From a checkpoint of a small mixture-of-experts model trained on Wikipedia.
Size: 13 layers, width 224, vocabulary 26014, 50.8M parameters.
Experts: 48 experts in each of 12 layers, 96 SwiGLU neurons an expert.
Training: a variant of Muon for the experts, 253M tokens, 3866 steps.
Below are experts of layer 8 (counted from 0) of a mixture-of-experts language model. Rows are named router (the router's row for the expert), gate (a neuron's input weights, with its number), up (a neuron's input weights, with its number) and show model dimensions 0-223. Each number is 50 + 12 x the weight over its row's rms, rounded and kept within 0 to 99.
After each expert's rows: "gets" lists some tokens that make up at least twice as much of what it gets as of all text; "comes after" lists some tokens at least twice as common just before its tokens as in all text. This comes from a sample of Wikipedia text that the model never trained on. Tokens count by the router's weight.

# expert 7
router:56 52 54 68 29 56 53 69 38 56 44 77 54 59 47 48 52 44 42 40 47 60 56 57 40 72 49 49 44 54 61 43 55 45 55 59 61 52 54 44 39 73 43 62 52 41 38 52 43 45 59 47 59 49 55 56 26 57 54 46 48 50 32 57 47 56 50 64 61 39 71 39 47 35 57 60 40 56 38 43 61 41 57 61 69 59 50 54 49 46 55 43 48 33 50 32 64 47 50 59 46 61 63 52 47 61 67 78 33 43 22 29 31 32 75 48 58 44 42 59 65 52 42 46 50 20 56 64 33 78 56 79 26 50 47 44 51 40 34 49 48 53 41 68 58 71 40 63 40 60 65 45 63 23 42 41 46 55 62 77 48 23 73 39 47 52 34 54 68 61 66 54 55 05 50 52 39 75 19 52 57 27 58 45 55 56 51 42 47 42 57 49 39 42 59 56 47 41 55 46 65 43 48 58 48 58 47 38 35 54 56 41 42 54 52 52 43 61 65 45 53 29 49 30
gate0:61 52 44 67 43 49 45 50 30 46 48 49 49 46 37 22 75 35 64 40 71 73 50 43 73 55 47 35 47 40 50 43 38 55 63 44 59 30 64 28 52 43 46 45 49 58 43 69 62 50 46 60 51 42 55 65 36 30 58 77 49 57 26 43 37 43 37 69 57 61 41 40 61 68 63 68 59 49 51 52 43 50 37 77 54 46 33 53 48 69 65 32 34 23 38 40 58 55 57 28 58 44 40 63 47 64 48 53 62 32 55 84 42 40 60 49 58 56 53 42 68 47 20 41 52 59 65 63 31 32 47 54 60 62 54 46 57 49 52 41 42 56 53 69 39 47 47 32 41 46 55 44 43 67 60 47 39 38 46 54 46 66 48 51 59 59 51 49 35 72 52 75 71 45 42 41 59 38 49 52 54 38 61 36 44 32 42 52 59 58 40 52 74 58 61 52 51 48 58 68 68 38 59 52 51 38 52 43 46 48 40 76 50 52 19 62 50 45 68 60 57 22 46 46
up0:45 64 54 35 55 60 51 55 72 58 48 59 44 71 79 73 56 65 49 49 40 29 55 41 33 47 70 50 40 53 59 39 55 37 69 54 48 50 58 59 37 41 32 47 66 65 49 67 38 36 50 43 50 74 59 37 67 50 56 18 53 65 54 38 47 29 62 34 70 57 42 44 58 42 62 50 47 69 60 36 26 47 82 39 48 41 43 55 24 74 43 55 49 61 59 58 38 40 49 62 43 41 47 51 58 45 52 38 59 61 47 30 64 45 47 59 48 60 57 50 52 48 54 41 46 58 39 55 47 61 56 28 49 48 39 53 37 44 60 81 48 45 60 60 65 66 52 53 63 53 46 51 64 57 41 50 62 74 51 35 44 30 48 44 53 33 55 48 58 42 64 27 51 55 28 89 60 65 23 41 53 58 64 63 44 47 42 44 61 42 54 30 40 45 28 39 52 52 40 46 51 52 53 38 48 71 69 36 71 53 63 44 51 31 47 63 49 44 33 59 49 58 36 46
gate1:45 56 48 48 36 54 31 36 29 62 66 66 47 57 76 46 51 29 53 41 76 63 54 57 53 36 49 34 44 43 42 68 39 45 63 57 48 60 47 43 64 34 31 51 55 53 22 32 42 60 62 40 39 41 33 39 33 34 52 44 41 53 54 47 57 49 73 28 68 51 47 50 50 56 48 55 50 31 71 25 55 72 64 40 39 56 39 54 58 44 65 57 44 52 27 40 63 40 47 43 50 50 55 57 38 44 51 35 54 34 51 44 44 35 48 66 65 36 37 40 55 69 46 41 63 52 43 42 53 52 48 56 47 49 39 22 49 29 56 44 37 53 44 62 46 73 52 49 58 84 44 63 54 33 29 43 45 56 60 41 75 54 41 61 42 56 57 57 42 48 55 54 65 42 57 72 52 55 43 43 45 56 62 66 40 56 40 31 86 47 60 48 48 34 43 64 78 42 43 51 43 52 50 57 23 61 53 29 85 56 44 61 46 44 48 59 44 40 32 40 61 66 41 44
up1:45 53 53 54 80 32 49 54 40 35 44 22 64 40 46 63 39 49 37 59 52 30 44 71 52 59 50 62 87 57 32 54 57 56 46 69 57 84 44 66 53 33 71 30 55 39 62 56 42 72 46 56 42 60 37 46 40 52 59 53 35 30 45 52 48 67 53 62 35 64 24 57 50 43 58 64 55 66 55 55 45 45 41 50 47 43 44 55 50 45 45 46 74 76 33 63 55 41 33 48 57 48 37 39 48 27 38 72 54 36 42 51 58 58 52 57 41 46 45 54 40 38 55 75 74 62 65 32 54 25 47 44 47 46 43 51 33 52 42 54 44 34 35 38 60 51 47 59 33 28 28 55 56 42 51 65 65 55 33 48 49 54 58 43 68 41 57 37 42 40 55 43 40 56 44 55 51 51 41 65 57 49 71 09 49 64 54 54 36 62 50 52 42 37 62 67 53 54 43 41 28 53 45 66 38 49 49 53 26 51 42 35 60 63 57 48 51 58 44 47 37 36 39 41
gets: " the", " |", "|", " The", "The", "-"
comes after: "\n", " of", " in", " ", ")", " at"

# expert 21
router:64 60 56 55 42 44 53 53 56 58 64 69 66 54 53 52 37 43 34 52 39 53 26 46 39 54 73 46 28 61 51 54 55 44 53 43 59 39 71 59 55 57 39 56 49 64 57 50 48 34 49 49 48 44 60 65 41 59 58 41 57 62 32 50 50 52 44 46 40 55 77 52 48 45 61 72 59 73 15 50 49 70 57 58 64 71 49 51 63 61 64 52 32 50 26 22 51 46 17 68 49 68 68 51 55 46 55 47 23 51 33 48 40 37 54 58 44 41 59 57 40 46 48 60 53 41 57 66 78 28 56 70 41 33 48 46 50 38 52 41 46 50 49 58 68 67 63 58 29 46 42 37 43 63 51 35 66 57 56 69 46 42 55 48 25 61 62 39 32 67 69 63 66 69 54 56 56 69 34 52 46 60 49 48 66 57 68 43 58 53 47 42 38 56 62 61 62 54 61 39 72 44 57 65 40 60 55 35 40 47 69 31 29 66 55 58 25 35 50 62 56 49 50 62
gate0:54 49 67 54 59 38 55 35 29 61 44 38 64 48 48 50 49 56 43 60 58 48 36 46 40 47 47 63 31 41 64 23 51 62 55 70 54 46 41 62 38 45 49 45 55 49 48 59 60 26 47 44 73 38 69 65 62 36 63 46 58 52 43 24 46 38 46 28 76 37 54 53 42 32 60 52 52 53 56 63 35 51 52 36 32 50 77 64 48 23 60 50 35 51 57 44 74 58 53 75 31 57 63 47 44 63 38 53 67 42 36 45 48 36 42 43 49 56 37 53 74 76 52 45 62 48 56 56 42 47 44 45 39 52 49 60 51 09 62 49 39 36 53 49 64 46 62 58 47 46 36 39 74 61 43 58 60 72 46 64 63 49 42 33 47 70 57 49 46 38 45 83 68 63 52 35 77 69 57 60 46 57 47 55 56 53 57 20 53 50 67 61 57 36 24 45 55 56 42 54 74 62 41 39 56 48 41 47 56 45 56 48 38 68 36 66 43 44 63 50 60 46 49 57
up0:55 57 57 37 46 50 56 57 57 42 56 56 48 44 72 56 49 64 54 58 46 53 47 45 32 47 52 54 56 48 47 46 43 53 63 55 50 49 50 67 30 62 60 51 63 54 65 59 32 06 44 54 57 54 44 53 52 43 65 54 47 63 47 55 54 45 55 43 53 59 64 41 46 53 52 44 16 64 29 51 34 60 53 48 29 31 34 35 34 48 63 38 50 55 67 44 50 35 49 51 51 51 56 55 35 50 51 52 51 49 42 39 57 35 48 47 48 32 48 35 41 49 33 68 44 53 66 43 37 66 35 45 31 36 26 40 69 31 58 52 43 60 44 47 44 20 81 55 54 54 64 30 59 50 22 58 66 57 29 53 51 54 62 54 23 62 53 13 42 49 67 67 73 69 52 49 63 58 29 66 50 37 30 43 46 64 62 41 54 53 40 54 47 26 52 32 45 49 59 65 82 36 46 40 51 66 53 35 73 60 30 52 61 55 51 53 69 57 59 40 59 57 44 61
gate1:64 86 42 51 59 43 54 64 45 57 46 47 53 46 52 58 47 72 46 55 51 35 57 36 76 55 33 57 51 64 46 62 41 33 35 56 46 28 49 40 54 57 23 31 48 61 61 69 62 45 64 57 46 45 61 62 31 59 58 51 47 34 49 59 51 67 36 42 48 54 58 44 51 46 43 52 47 39 31 48 38 46 51 68 49 53 49 63 50 36 57 36 56 37 38 49 70 57 52 48 55 59 55 48 73 49 41 36 39 56 48 40 60 22 41 56 49 41 77 31 57 39 43 60 45 34 49 47 88 59 61 46 60 57 57 50 28 39 51 53 52 32 67 33 48 53 58 57 42 66 52 70 53 35 71 53 27 52 34 51 43 72 48 45 47 70 33 32 37 79 38 59 39 33 46 36 39 42 55 57 48 36 47 59 53 37 58 38 51 64 72 37 40 30 47 48 49 71 50 32 65 50 42 40 62 64 56 58 25 55 54 49 56 52 51 69 39 54 14 41 47 61 66 38
up1:47 68 40 40 58 40 55 57 47 51 72 49 46 66 53 55 39 49 79 52 52 37 35 36 32 53 35 44 50 58 38 35 45 55 48 64 35 50 31 64 22 34 33 47 41 42 41 52 32 58 56 49 49 43 62 46 51 44 45 55 59 48 31 37 77 64 53 72 27 63 59 46 51 33 41 52 34 57 41 68 40 28 45 51 49 70 57 45 56 53 49 50 55 43 39 44 59 62 41 49 61 33 45 61 64 50 67 47 40 49 37 41 47 42 41 56 43 52 61 49 51 39 74 48 51 54 81 54 55 43 43 27 61 58 34 61 50 31 46 79 44 42 39 52 45 16 51 78 72 59 46 27 64 40 57 68 50 62 23 49 52 73 60 46 70 55 43 50 41 58 36 50 43 41 73 62 54 29 40 38 49 52 72 63 59 28 61 60 50 41 45 63 53 46 41 36 62 33 47 52 57 69 56 71 58 65 36 49 50 57 47 55 69 60 34 32 50 48 60 43 69 50 42 43
gets: "\n", "==", " ==", "===", " ===", "′"
comes after: "\n", " |", ".", "-", ")", "=="

# expert 47
router:50 74 57 53 52 41 45 60 62 64 54 69 58 49 62 49 49 45 49 44 45 59 25 55 44 44 69 60 50 60 47 48 48 56 54 54 73 53 69 68 52 61 43 47 56 50 60 53 40 37 50 56 55 53 56 57 35 56 62 59 68 62 35 53 68 49 43 37 45 27 61 51 44 55 60 63 41 59 26 64 37 76 59 62 61 77 60 42 60 49 73 52 41 42 33 15 40 49 21 75 47 59 67 37 62 40 55 44 11 47 62 30 44 31 49 40 50 44 52 42 42 67 47 57 49 28 53 70 72 36 50 54 48 29 62 46 55 41 59 44 57 62 51 61 72 55 78 62 41 50 47 39 38 48 44 48 52 55 52 61 57 45 48 31 39 58 52 33 26 56 63 74 45 50 60 48 45 65 33 49 57 56 55 48 73 56 54 45 57 53 56 35 34 43 59 60 59 44 47 34 67 61 63 61 56 51 51 24 41 50 70 21 34 69 44 55 40 39 43 48 48 55 54 52
gate0:50 55 41 43 36 45 59 48 59 48 54 55 57 56 13 48 77 57 63 60 20 63 52 82 46 44 45 40 44 67 46 73 49 59 58 50 60 76 62 63 43 45 33 46 41 36 61 46 49 75 34 38 54 46 34 60 48 49 50 65 41 67 38 48 48 61 49 46 45 59 37 49 41 59 55 37 29 34 51 25 53 61 46 59 56 51 43 46 52 62 24 47 43 43 41 46 65 17 44 40 61 55 28 48 44 50 51 28 34 49 58 27 41 43 63 62 55 55 60 35 39 56 71 59 49 57 43 58 41 36 42 36 40 43 44 51 35 65 47 34 53 63 63 62 37 45 60 51 64 44 44 60 44 31 53 20 78 60 43 43 46 39 45 52 34 63 50 63 63 55 59 50 56 50 60 60 55 57 69 66 66 50 38 59 62 53 55 19 40 57 35 67 35 56 49 48 41 58 44 54 46 54 38 63 58 46 49 73 43 67 32 47 46 47 69 40 37 52 42 60 59 68 29 31
up0:52 41 63 56 50 45 51 54 54 38 38 46 49 55 33 30 40 61 87 65 54 53 45 66 38 37 60 58 30 54 29 58 57 59 45 36 57 51 42 51 64 72 51 54 33 37 67 60 35 62 67 50 46 55 42 46 48 46 52 44 24 53 30 55 63 76 81 50 64 43 35 48 80 69 53 50 43 69 52 62 26 39 29 56 44 51 52 66 32 59 50 55 42 50 58 46 54 57 61 68 75 51 72 46 37 40 53 34 54 24 60 53 51 24 56 58 54 73 36 30 53 50 37 55 46 52 61 55 45 54 49 42 54 49 43 37 50 28 34 40 45 64 60 29 52 53 48 69 37 37 53 56 54 67 54 52 50 39 75 40 62 46 37 37 37 68 50 36 22 42 48 48 47 58 51 42 61 42 35 48 55 52 60 62 42 52 34 48 39 53 51 34 42 57 48 62 58 48 40 28 49 45 69 54 42 56 41 25 48 46 58 53 60 61 61 54 31 42 27 42 27 47 32 49
gate1:55 39 64 38 56 63 37 46 46 63 45 64 37 57 53 41 40 54 42 54 41 50 39 53 41 57 45 64 44 39 32 60 63 37 56 46 68 29 42 41 38 58 54 64 51 40 49 64 48 39 62 59 43 64 36 67 35 46 32 57 57 40 50 38 37 41 54 67 71 24 38 52 68 39 78 64 42 55 46 63 40 53 69 71 79 85 41 59 42 38 49 52 57 51 39 45 55 34 30 64 72 58 65 52 33 48 60 60 27 43 46 69 42 55 77 44 62 44 16 61 41 45 43 49 43 45 50 36 46 29 48 38 60 58 36 47 71 56 77 34 46 55 47 50 45 50 44 57 54 63 27 48 43 52 62 48 51 46 46 71 40 38 46 37 51 40 62 52 81 66 43 73 52 29 51 29 44 57 51 49 44 51 42 34 43 55 58 46 64 49 60 57 49 44 43 58 51 45 78 35 62 53 50 51 46 36 50 65 68 48 53 31 38 68 63 47 28 52 57 50 40 43 64 55
up1:55 68 37 42 48 48 45 50 41 56 24 40 68 49 48 67 55 60 54 55 65 66 66 46 22 61 46 73 28 37 51 67 47 48 28 34 46 60 38 31 49 42 57 60 64 58 43 48 56 53 28 39 68 66 39 37 52 56 56 44 56 52 42 55 57 32 76 44 55 50 57 41 32 63 51 50 44 40 38 50 37 47 53 57 49 62 49 23 62 32 50 41 52 40 49 25 54 33 59 77 58 43 39 43 33 42 60 48 27 63 46 67 62 47 50 53 47 19 38 64 54 65 58 69 59 42 68 46 56 45 63 53 52 72 46 55 52 57 57 54 58 60 50 25 55 38 46 58 64 39 26 37 54 49 42 46 78 48 50 47 61 55 62 51 41 36 24 33 48 43 38 64 28 51 47 57 40 42 59 33 57 41 39 31 52 54 57 35 50 59 52 32 59 66 45 24 61 56 37 62 46 37 28 62 50 54 41 39 40 44 51 63 64 30 58 73 49 51 42 62 56 41 56 28
gets: "\n", "-", "==", ":", "°", " ("
comes after: "\n", "-", ".", "°", ":", " ="

# expert 24
router:48 52 54 43 48 44 55 48 51 71 61 67 51 51 58 51 41 34 47 29 66 61 50 43 44 45 60 68 20 52 64 51 50 25 58 77 59 37 58 60 47 44 42 52 57 54 68 50 48 59 62 40 61 55 41 59 42 31 57 48 50 53 32 45 53 48 52 51 48 43 75 51 54 60 66 50 43 53 39 33 54 59 43 70 65 71 39 48 35 62 59 63 62 44 36 25 45 64 11 40 42 65 69 47 47 45 41 52 30 35 59 41 21 50 57 44 47 48 39 32 59 57 31 42 53 49 67 61 72 34 42 53 51 61 47 42 64 44 34 48 41 58 43 57 71 37 52 41 32 39 64 39 52 31 31 44 66 77 53 65 73 47 33 42 40 66 50 44 41 63 72 61 66 38 52 56 38 58 39 74 48 37 44 64 67 38 45 50 46 46 40 29 36 45 72 63 65 55 59 41 65 56 50 78 44 59 50 50 39 37 63 43 47 54 34 42 52 51 50 41 42 34 36 63
gate0:51 72 33 49 62 46 62 35 58 43 57 44 63 58 39 62 37 52 34 54 52 78 54 46 48 64 56 42 50 66 43 51 60 67 60 62 52 36 60 37 46 32 56 52 29 56 30 28 69 44 49 36 54 46 44 29 55 43 62 71 35 43 47 36 36 61 56 44 57 50 35 36 33 50 32 54 29 33 57 43 62 62 48 40 66 27 61 58 52 49 58 62 52 62 56 66 31 41 55 69 39 74 37 53 56 54 54 33 43 53 68 24 63 51 52 45 40 72 48 46 58 45 26 49 29 40 47 44 54 47 47 39 51 27 33 48 41 78 50 55 61 43 56 63 24 43 32 48 40 65 57 48 38 42 59 38 35 50 46 59 61 65 48 63 32 46 41 47 30 62 49 58 48 58 40 47 45 46 46 49 54 43 42 46 53 43 34 77 52 58 60 54 51 42 65 72 58 60 38 41 73 46 63 21 58 25 71 43 56 65 60 49 70 28 52 51 53 69 55 53 32 64 44 60
up0:33 42 62 53 49 54 48 71 38 71 53 43 40 31 68 35 56 57 61 41 44 22 34 52 50 29 56 30 59 46 44 54 62 35 38 59 43 70 31 51 40 58 39 50 40 35 82 56 44 47 44 58 45 41 68 65 52 60 22 38 52 46 51 68 52 50 27 46 58 52 55 64 63 46 62 58 63 67 51 33 49 35 56 66 38 69 40 60 54 48 51 47 50 43 57 50 72 49 64 23 83 42 49 29 42 44 35 57 58 38 44 61 59 60 47 49 61 33 33 59 31 64 65 50 51 75 50 62 54 62 47 47 39 56 58 41 59 31 36 45 28 55 58 28 55 68 53 57 55 54 39 32 55 56 54 64 58 50 45 36 35 59 59 39 65 57 48 64 50 33 55 50 37 50 43 56 54 52 54 47 45 65 41 66 33 55 72 52 77 57 34 53 50 38 30 63 33 32 45 63 33 56 44 59 37 78 43 61 48 49 54 39 26 47 61 54 41 57 47 44 43 31 63 50
gate1:56 69 41 72 59 38 50 70 66 49 55 60 40 55 46 60 63 45 38 31 41 40 32 66 54 43 31 52 57 69 62 58 50 51 45 53 72 46 74 53 52 44 59 72 41 60 46 48 47 50 49 35 59 63 52 51 45 40 78 37 72 50 67 46 20 39 37 50 53 61 40 26 31 49 57 28 17 60 50 50 41 60 74 54 52 65 41 36 56 42 44 62 63 41 22 48 40 68 41 39 58 68 54 58 49 36 63 61 50 48 56 47 43 40 63 44 66 43 56 27 53 36 51 39 56 39 54 62 53 51 42 61 54 26 54 47 56 57 58 57 53 39 45 53 46 59 50 56 34 38 40 55 69 59 50 56 44 45 47 42 53 54 55 39 56 35 76 33 29 57 45 50 60 42 53 30 60 46 69 41 46 53 60 56 48 37 27 54 47 76 45 79 55 46 63 43 53 56 49 50 55 62 59 62 60 46 35 39 41 36 79 57 66 43 74 51 15 36 53 67 52 56 32 52
up1:40 44 78 57 55 55 51 58 41 37 37 56 44 49 42 58 26 50 50 49 33 18 43 38 58 35 46 52 31 44 40 36 73 69 36 62 34 63 56 38 46 41 42 65 24 36 46 31 39 65 38 58 43 36 57 37 37 53 37 71 54 43 52 53 46 53 68 45 70 49 37 59 71 40 39 46 50 56 28 28 65 49 61 40 60 31 58 55 47 67 47 64 51 45 37 37 55 47 40 68 69 37 56 45 44 53 29 47 43 56 46 60 50 58 56 49 39 65 39 40 45 47 39 42 46 43 59 43 61 60 48 51 61 37 42 71 50 39 43 50 63 37 54 61 46 67 47 53 51 46 39 71 63 50 53 55 25 33 45 61 53 35 20 53 54 63 61 55 48 63 61 67 68 67 60 50 55 56 44 42 45 71 60 66 65 61 49 53 61 53 61 66 40 49 64 73 43 59 49 44 48 33 55 40 40 87 55 42 60 53 34 62 32 47 34 59 65 37 40 61 79 48 61 72
gets: "\n", "-", " (", "–", " \"", "=="
comes after: "\n", " |", ".", ")", " 1", " 6"

# expert 29
router:39 57 48 46 52 48 83 36 48 62 67 54 64 74 31 65 61 54 65 42 44 61 62 53 31 44 69 43 46 52 61 58 55 76 41 77 71 57 69 51 39 66 49 65 56 59 57 57 32 31 60 55 70 63 52 59 55 46 56 64 62 69 26 36 64 80 45 59 53 54 41 53 54 52 54 54 45 52 29 65 50 70 47 57 63 54 62 47 43 43 66 57 36 59 47 38 50 50 41 36 34 51 55 42 44 40 53 63 44 39 38 30 34 37 70 42 33 59 49 47 61 43 45 56 49 27 66 72 43 53 52 61 27 64 52 52 41 35 19 55 37 60 61 77 50 56 60 41 29 62 66 39 64 45 34 37 63 65 32 51 38 47 69 40 61 58 50 41 71 53 58 50 45 43 47 53 59 49 39 72 39 46 52 69 52 62 57 48 52 49 56 49 57 43 71 72 56 51 49 63 54 50 65 48 42 47 52 40 30 53 52 25 40 69 49 39 39 63 50 42 33 47 44 55
gate0:42 26 52 46 41 31 46 57 65 53 34 48 58 41 56 61 46 22 20 44 58 53 46 43 53 40 50 45 48 54 31 49 54 51 37 58 58 66 60 43 48 34 37 59 35 65 52 55 62 50 36 57 54 82 60 29 54 71 31 59 38 58 37 50 52 62 57 38 49 53 35 53 36 32 39 56 42 40 62 69 69 64 52 48 42 72 68 48 76 36 63 46 67 45 51 58 76 26 26 58 51 41 51 32 45 51 63 82 52 47 29 56 65 36 59 55 55 34 77 47 43 48 63 45 41 55 65 56 36 66 52 63 46 42 48 48 39 41 48 65 60 51 57 49 42 59 63 50 36 49 63 45 48 55 53 45 61 59 50 60 41 46 73 56 52 51 77 65 46 46 60 58 22 29 36 35 53 56 42 60 41 50 39 67 47 43 62 34 62 45 60 33 29 41 40 55 58 55 45 68 71 54 31 54 44 45 69 57 46 43 52 39 38 38 25 56 47 59 55 48 47 22 52 61
up0:58 49 63 37 61 28 61 57 58 27 52 51 60 40 29 64 42 31 38 38 45 50 59 66 50 59 67 57 36 33 50 27 62 50 60 46 66 28 37 53 45 47 51 53 51 20 37 40 53 74 36 42 42 31 61 40 44 47 52 62 50 57 74 35 51 51 37 36 63 42 44 35 58 25 34 62 60 33 58 74 65 67 57 42 39 18 41 64 59 48 55 44 53 53 55 55 63 57 44 58 23 68 62 58 41 51 61 79 58 35 50 46 38 52 49 34 61 49 52 55 59 66 49 51 48 54 67 51 60 59 55 47 46 46 59 65 34 54 49 61 57 59 76 77 51 45 35 46 48 62 33 66 61 28 48 48 46 35 49 71 36 72 43 65 43 47 55 47 78 52 74 36 49 56 37 49 42 69 53 68 56 68 64 46 43 60 48 44 49 63 67 37 54 51 63 76 39 45 53 45 42 41 70 53 54 38 51 42 41 35 49 47 39 45 49 27 57 51 55 42 48 42 42 56
gate1:48 58 40 44 52 34 56 41 62 37 30 34 59 53 54 60 61 51 77 31 37 56 73 40 44 50 55 80 37 58 54 37 48 53 30 56 29 70 49 47 53 68 54 39 40 29 49 66 61 56 66 40 50 65 25 75 49 48 32 45 65 61 50 56 44 72 57 37 36 36 72 51 59 53 49 40 51 38 53 65 65 58 53 46 72 46 61 78 41 73 48 60 34 38 62 56 47 65 46 60 56 62 45 62 46 49 43 60 66 67 29 59 73 37 38 50 27 77 65 55 44 51 65 24 59 53 45 56 49 40 45 44 56 46 51 73 65 44 37 56 59 59 48 37 47 54 36 49 60 46 34 44 62 56 57 31 70 49 39 42 44 26 55 49 46 46 44 50 68 45 55 57 61 51 33 42 40 60 54 45 48 46 43 50 30 42 60 40 32 41 51 48 53 50 65 47 47 46 43 56 48 53 53 46 47 52 48 47 66 64 70 31 63 50 76 30 54 40 53 56 87 42 37 58
up1:43 42 44 47 53 29 66 51 46 36 39 46 48 47 67 54 62 64 53 75 58 62 87 47 48 53 29 55 33 32 34 48 40 52 46 47 37 61 70 54 44 46 63 49 54 46 34 56 77 41 64 34 26 47 37 49 58 30 50 47 53 43 41 46 49 50 76 37 32 63 44 46 72 52 62 31 37 45 49 59 56 48 49 61 67 49 55 53 37 22 53 33 60 58 45 57 51 55 56 47 46 56 40 55 48 52 53 31 53 69 33 65 44 70 60 49 30 55 38 57 28 44 55 33 74 69 52 61 61 32 52 56 25 42 72 45 66 53 42 48 35 39 49 48 70 59 42 56 56 77 43 43 84 52 31 42 51 51 45 30 54 51 49 47 33 38 35 41 60 52 47 42 41 41 37 35 49 60 56 37 51 47 61 47 29 61 57 50 40 38 61 43 50 51 75 66 57 49 57 56 46 74 49 52 51 68 37 51 70 48 62 64 68 59 57 60 63 56 35 47 70 36 45 39
gets: " the", "'s", " |", " ", " his", " a"
comes after: " |", " ", " of", " for", "%", " with"

# expert 37
router:50 62 63 47 49 47 53 56 56 60 47 62 63 51 55 54 53 41 56 47 45 55 35 48 36 45 71 61 48 54 54 46 50 41 48 63 68 53 73 74 45 61 51 62 58 44 60 49 37 51 62 61 50 61 57 63 34 47 57 65 59 69 28 47 75 36 41 41 51 26 65 59 41 58 65 67 43 53 29 54 52 74 57 63 60 77 57 44 61 55 70 40 50 38 33 26 35 43 21 73 52 62 71 27 59 51 54 43 11 49 65 29 35 41 58 39 47 42 41 35 46 67 44 48 49 22 50 59 77 43 64 60 56 35 63 46 65 36 63 42 57 63 42 55 74 55 71 58 42 57 45 35 41 50 44 54 54 49 51 55 55 37 56 25 30 71 47 36 35 54 67 64 44 56 57 46 50 65 37 69 53 50 56 54 74 46 52 41 48 52 49 29 51 41 63 58 56 45 40 27 54 48 59 66 55 49 53 28 43 56 66 23 46 63 43 51 53 51 55 50 52 54 38 46
gate0:43 51 54 31 51 57 48 58 49 43 48 53 51 35 36 84 55 53 79 35 31 43 45 49 42 52 52 41 39 52 39 52 47 44 55 48 54 49 40 54 64 38 44 34 73 40 52 52 66 41 60 25 56 56 56 55 68 33 60 43 42 40 49 67 65 54 54 51 43 49 74 57 41 34 61 49 61 56 52 43 71 30 40 62 84 53 54 59 58 57 48 66 54 41 44 33 47 22 55 44 55 58 36 63 57 41 34 43 46 35 50 43 62 42 56 35 43 55 47 47 37 51 25 59 60 45 58 41 67 35 76 53 57 63 66 68 44 67 57 54 48 45 65 68 46 54 73 70 33 56 55 52 43 70 45 76 72 66 68 52 49 46 69 55 57 40 75 57 39 54 39 61 68 49 54 64 34 51 43 45 50 73 49 53 61 53 56 61 70 43 42 35 71 43 52 81 66 70 55 46 73 48 48 80 55 56 66 38 50 45 58 54 60 64 57 51 41 57 32 42 47 59 40 59
up0:68 42 50 59 42 47 38 40 29 51 51 63 53 43 54 36 49 55 34 53 62 53 58 56 47 43 28 54 69 53 71 43 58 54 57 59 54 57 48 59 33 46 61 41 45 65 48 68 40 56 50 59 62 44 45 55 33 62 56 27 54 67 35 50 45 14 52 55 62 61 59 49 52 59 57 50 64 44 63 69 35 64 53 54 31 38 66 57 58 42 53 29 49 63 36 54 47 46 57 55 52 37 67 28 66 47 64 65 47 61 07 37 61 56 46 57 32 43 73 57 55 44 59 56 31 51 46 63 47 67 46 27 42 48 50 53 44 47 46 59 49 32 52 37 51 69 48 69 42 52 51 40 55 58 61 44 33 47 49 48 39 58 49 53 45 58 54 75 45 52 54 41 39 73 58 48 54 35 52 50 26 37 52 51 57 67 44 43 66 62 52 62 38 60 25 36 37 38 59 53 47 28 48 29 52 36 11 53 54 46 48 60 59 42 53 81 72 65 54 29 46 68 64 20
gate1:52 52 60 38 49 42 55 64 52 46 56 34 50 59 76 54 41 46 31 35 42 60 55 61 51 56 54 60 50 25 64 42 36 27 84 42 51 49 54 68 69 52 52 58 47 55 55 51 38 61 63 46 73 55 57 46 66 65 69 51 42 38 28 39 67 47 56 50 50 71 45 60 36 60 46 29 37 65 38 34 72 51 33 38 71 32 45 36 44 61 48 45 59 46 48 60 53 60 46 30 41 52 49 36 54 47 49 68 44 64 69 51 21 38 42 47 45 46 55 44 52 56 38 52 40 49 46 34 51 46 41 38 47 42 56 63 52 31 25 48 41 64 27 54 61 62 57 43 48 38 37 52 45 52 61 60 55 52 50 35 19 67 57 58 41 70 83 69 29 84 51 73 43 49 59 53 51 63 44 50 60 51 58 58 40 33 50 46 45 51 22 49 32 22 47 68 48 49 56 57 57 35 61 45 55 45 58 59 19 40 42 39 44 47 56 46 46 49 50 59 60 51 61 69
up1:39 65 50 41 51 66 47 33 44 46 56 33 58 52 35 42 56 34 42 24 46 45 65 53 38 43 44 38 73 38 40 47 42 33 72 43 48 59 55 53 38 60 53 50 64 60 51 53 51 28 68 30 54 56 46 47 51 54 61 50 54 66 33 52 88 48 36 33 61 46 62 41 35 46 47 43 61 34 29 73 45 69 53 27 57 53 60 53 57 36 44 44 58 61 69 49 55 48 54 52 59 41 73 37 44 62 65 62 60 51 54 46 42 28 71 25 32 54 66 52 52 22 57 32 42 39 49 51 40 51 58 38 62 52 61 45 40 32 41 50 39 50 38 54 43 56 52 43 63 51 59 43 36 39 48 41 51 49 45 47 54 36 29 67 50 65 69 45 55 40 40 58 66 70 48 49 52 50 64 19 36 45 56 66 73 47 81 34 28 45 53 43 43 73 49 62 47 40 55 42 30 49 51 41 57 83 53 45 24 35 46 43 42 38 68 39 45 44 58 59 67 53 42 39
gets: "-", "\n", ":", "==", "–", " ("
comes after: "\n", "-", ":", " (", ")", "′"